Experts of a small language model.
Size: 8 layers, vocabulary 31118, 136M parameters.
Experts: 128 GELU neurons an expert, 8 picks a token, a softmax router, a shared expert of 128 neurons.
Training: a variant of SOAP for the experts, 339M tokens, 4464 steps.
Below are experts of layer 4 (counted from 0) of a mixture-of-experts language model. Rows are named router (the router's row for the expert) and show model dimensions 0-63. Each number is 500 + 40 x the weight over its row's rms, rounded and kept within 0 to 999. Numbers have three digits each.
After each expert's rows: "mostly gets" lists some tokens that are sent to it at least half of the time. This comes from a sample of Wikipedia text that the model never trained on.

# expert 33
router:484504560486558471542526445475487412544486553526514523576484493463507574479456488480536551528483556479484531532521523523486492418529519503542461557462590421440503475457498524534493538476472540
mostly gets: " Al", "av", " Th", " San", " Ch", " Sh"

# expert 5
router:449523451448483488505412463437471533565606503487522570518429504507520533534468477514541551455451488523436458488518541610554497519511529467499459475495466540495514549505552537488486519501464481
mostly gets: " were", " was", " had", " have", " has", " are"

# expert 10
router:494519489470495486544425483491468483482560570541504596478477502459494500518532550495531528418481514447437531595496530552483496537533467534553456479496522499471529494438468400434516516421469434
mostly gets: "\".", ".\"", " Website", " Born", "|---|---|---|---|---|---|", " ±%"

# expert 35
router:496523473469419487516467487530450526504504516495528523492455516516569534492520544529585525505461559526509465455512551492503496504380570504517488510468487506438517525469437476481508512502480529
mostly gets: " from", " on", " with", " for", " to", " as"

# expert 14
router:453493507453514481534508470485492504506574509541524457591497442442528561463522481528532512494488648509465512437536479565540472502459511480572457549425513537475511575476540483528560532503531456
mostly gets: "°", "'", "′", "″", "%", "%;"

# expert 34
router:511479467483526493536367481495421529525517523505498520587478448431507510526447485497546541461464464546441545517510529568532478496524466530504475515512458534503510514534567522494481553507442499
mostly gets: " century", " announced", "\",", " published", " built", " south"

# expert 38
router:474516567410508474503441468483489517529457519498499531549494454446536523466461567507501564497503600495502489447496500535488519507510567519504431558479458555433341534571504478434490588516472499
mostly gets: "′", "–", " −", " $", " ", " +"

# expert 21
router:458538607483476430500495497488493492582506529462488494501450469457518479481498559424525495432482465567454497554508537545537487454496435543537446540501561551483442515424531542453561528484485551
mostly gets: "born", "',", " et", "SI", "orthy", "shin"

# expert 30
router:461548494500476482531439451473493515516489551472504530481453462449512513493432490458540555397473421539502464446532513522509488510528513586609464500507468556455409505543529472514562523515496452
mostly gets: " Awards", " Championships", "idae", " Stadium", " Cup", "%)"

# expert 18
router:491522463489503480537487470443484548482484549448477510519388520435557520513426476461571529488453540520496512520512521502527416507481460547501486573512514516470450489560575530451545524481536513
mostly gets: " University", " series", " group", " film", " game", " life"

# expert 27
router:465519468449486449497411475502488521551571507536495565477480528518531529494478486491553510487460531524467490541520600610509545509482535527487485469411433539481526541527495492499486492508509517
mostly gets: " had", " have", " has", " been", " would", " where"

# expert 17
router:486495457468468482536538506492496479535545505516448532508513463417530551436507518430518470501431502465487499475505549514526487496584448552523445534506519579430454537505509404425481536450464531
mostly gets: " \"", " (", "–", "(", "^{", " ="

# expert 6
router:488450510454531507537445474494480473518614540500460491577404480503524579475484525446528496467401570472517497468498603546557466432540444451542513483493571496465459514430489455464465504519451555
mostly gets: " would", "\".", ".\"", " could", " will", " During"

# expert 39
router:486537572395554464527528479502479517538561514575535499497479517454483512460466436549445523477447559506428533560573525550500462524489469490551484521430541551500434505408574523465509519508493469
mostly gets: " were", " been", " —;", " are", " became", "%;"

# expert 22
router:494524522494510503520434493562469460591491494509443495531476473463546539503499469427494536475435518551436563487552516489529459457548421510481494588471476552505475449409479517473513547472456549
mostly gets: " and", "),", " but", " including", ");", ","

# expert 24
router:463441554487477496504513474537472444581535511527472574445473403513535503409485491417461547497486491515460487497499558460500503519508536523550480522527487527472389471425599486487526550468429490
mostly gets: " ==", " Total", " Coordinates", " Preceded", " Succeeded", "See"

# expert 9
router:523546578471527495502479485564475456519531498554595487423452497506540571439504461507550472442478542520470513521566582485541433437419567530520509525476568510532481562468465517446482530516502523
mostly gets: " for", " from", " where", " during", " against", " including"

# expert 0
router:463448542521523467531529479492441473513570505558463525561462433489529526501494566469507497466454537515480472481496480503484504431400423528500495523465557542515448573545532469418531490415441532
mostly gets: " years", " same", " one", " each", " this", " early"

# expert 15
router:470434537472461512530489482471511513532564515469491522535443445526536519429515554486579532484470495487518466508532521560492482424482493500509480513507552443460461535484596500446509498504430558
mostly gets: " his", " he", " it", " their", " its", " her"

# expert 13
router:449480508482470463550462460518478527541543507495479524506477526446502486520416477546576517494463528486485489472486489603545467489502534565535462548448485618470466531530518486505565551517462524
mostly gets: "″", " album", " game", "%", " station", " million"

# expert 4
router:491505579430575480538454475436485516516511541504492494507504414492534491503487485434493527439449517564404603502525487577525485512572465593503472494424434523505518488410478516512510548494470497
mostly gets: " ==", "\".", " ===", ".\"", "\n", " but"

# expert 26
router:460507530489506499509513478519475494514585495476510566497503452477506568488539512478538532493473465498500492515540509514591444455461443509519477475494529540488454518496598456401544496467416536
mostly gets: " the", " his", "The", " their", " its", " a"

# expert 16
router:446506556500496484532533496460508472542510488571502489470495448508484489495487469450485519458451499556437520562529608506508468525405539474525481510455516438488497528382589413437510527452491573
mostly gets: " a", " an", " Succeeded", "|---|---|---|---|", "See", " •"

# expert 23
router:459483479484492487509463481538518496560450528502530527484470459497515558492481549454435546504492529562484548445544474500539487479409466493498487524451524474501495484476587510484489531479425505
mostly gets: " but", " which", " known", " served", " who", " named"

# expert 2
router:416549484456532474545472458431399545537602515473486566509499445469539471506510593428524592475502521527504491559502536501488505441492501513528505501539590515426447542476521465477585539458476482
mostly gets: " many", " several", "=", "See", " various", " few"

# expert 7
router:482456520457479452491477433525432503478495557449534507472468470522493556506489534478544470487513465533511475433539480482530528489443521550545476492465500566431427517526555502463501528499525514
mostly gets: " November", " October", " January", " September", " December", " February"

# expert 3
router:495427467450478437521489488551489527537602491566468500483483503454487526503463556538473495430471484540505517484513458503487501482482506519472480462451485510439492540535480469434501517430493531
mostly gets: " two", " three", " four", " one", " five", " six"

# expert 31
router:461535534521435481521425473513458507558505535485581506489492523519543555478476524432505525467494490551505479497539553492545500438433539529554488469466544526452547506444424525476503534517505477
mostly gets: " during", "=", " at", " within", " in", " from"

# expert 28
router:468506536493474498518505465531507511580438482510486479507464471432558494484503490441551558469499426576488484429510573512512468500478439572529469519471500510451522475578549439424519560448457562
mostly gets: " Total", " —", " Date", " medal", " Preceded", " Succeeded"

# expert 36
router:427432497467519480563537480440438514566473516486535485588472509479536533494470491434610495412495554541495521463481545570496478433535500515508483501454582484475464515538468490475502555421492497
mostly gets: " Al", " R", " P", " N", " Sh", " Z"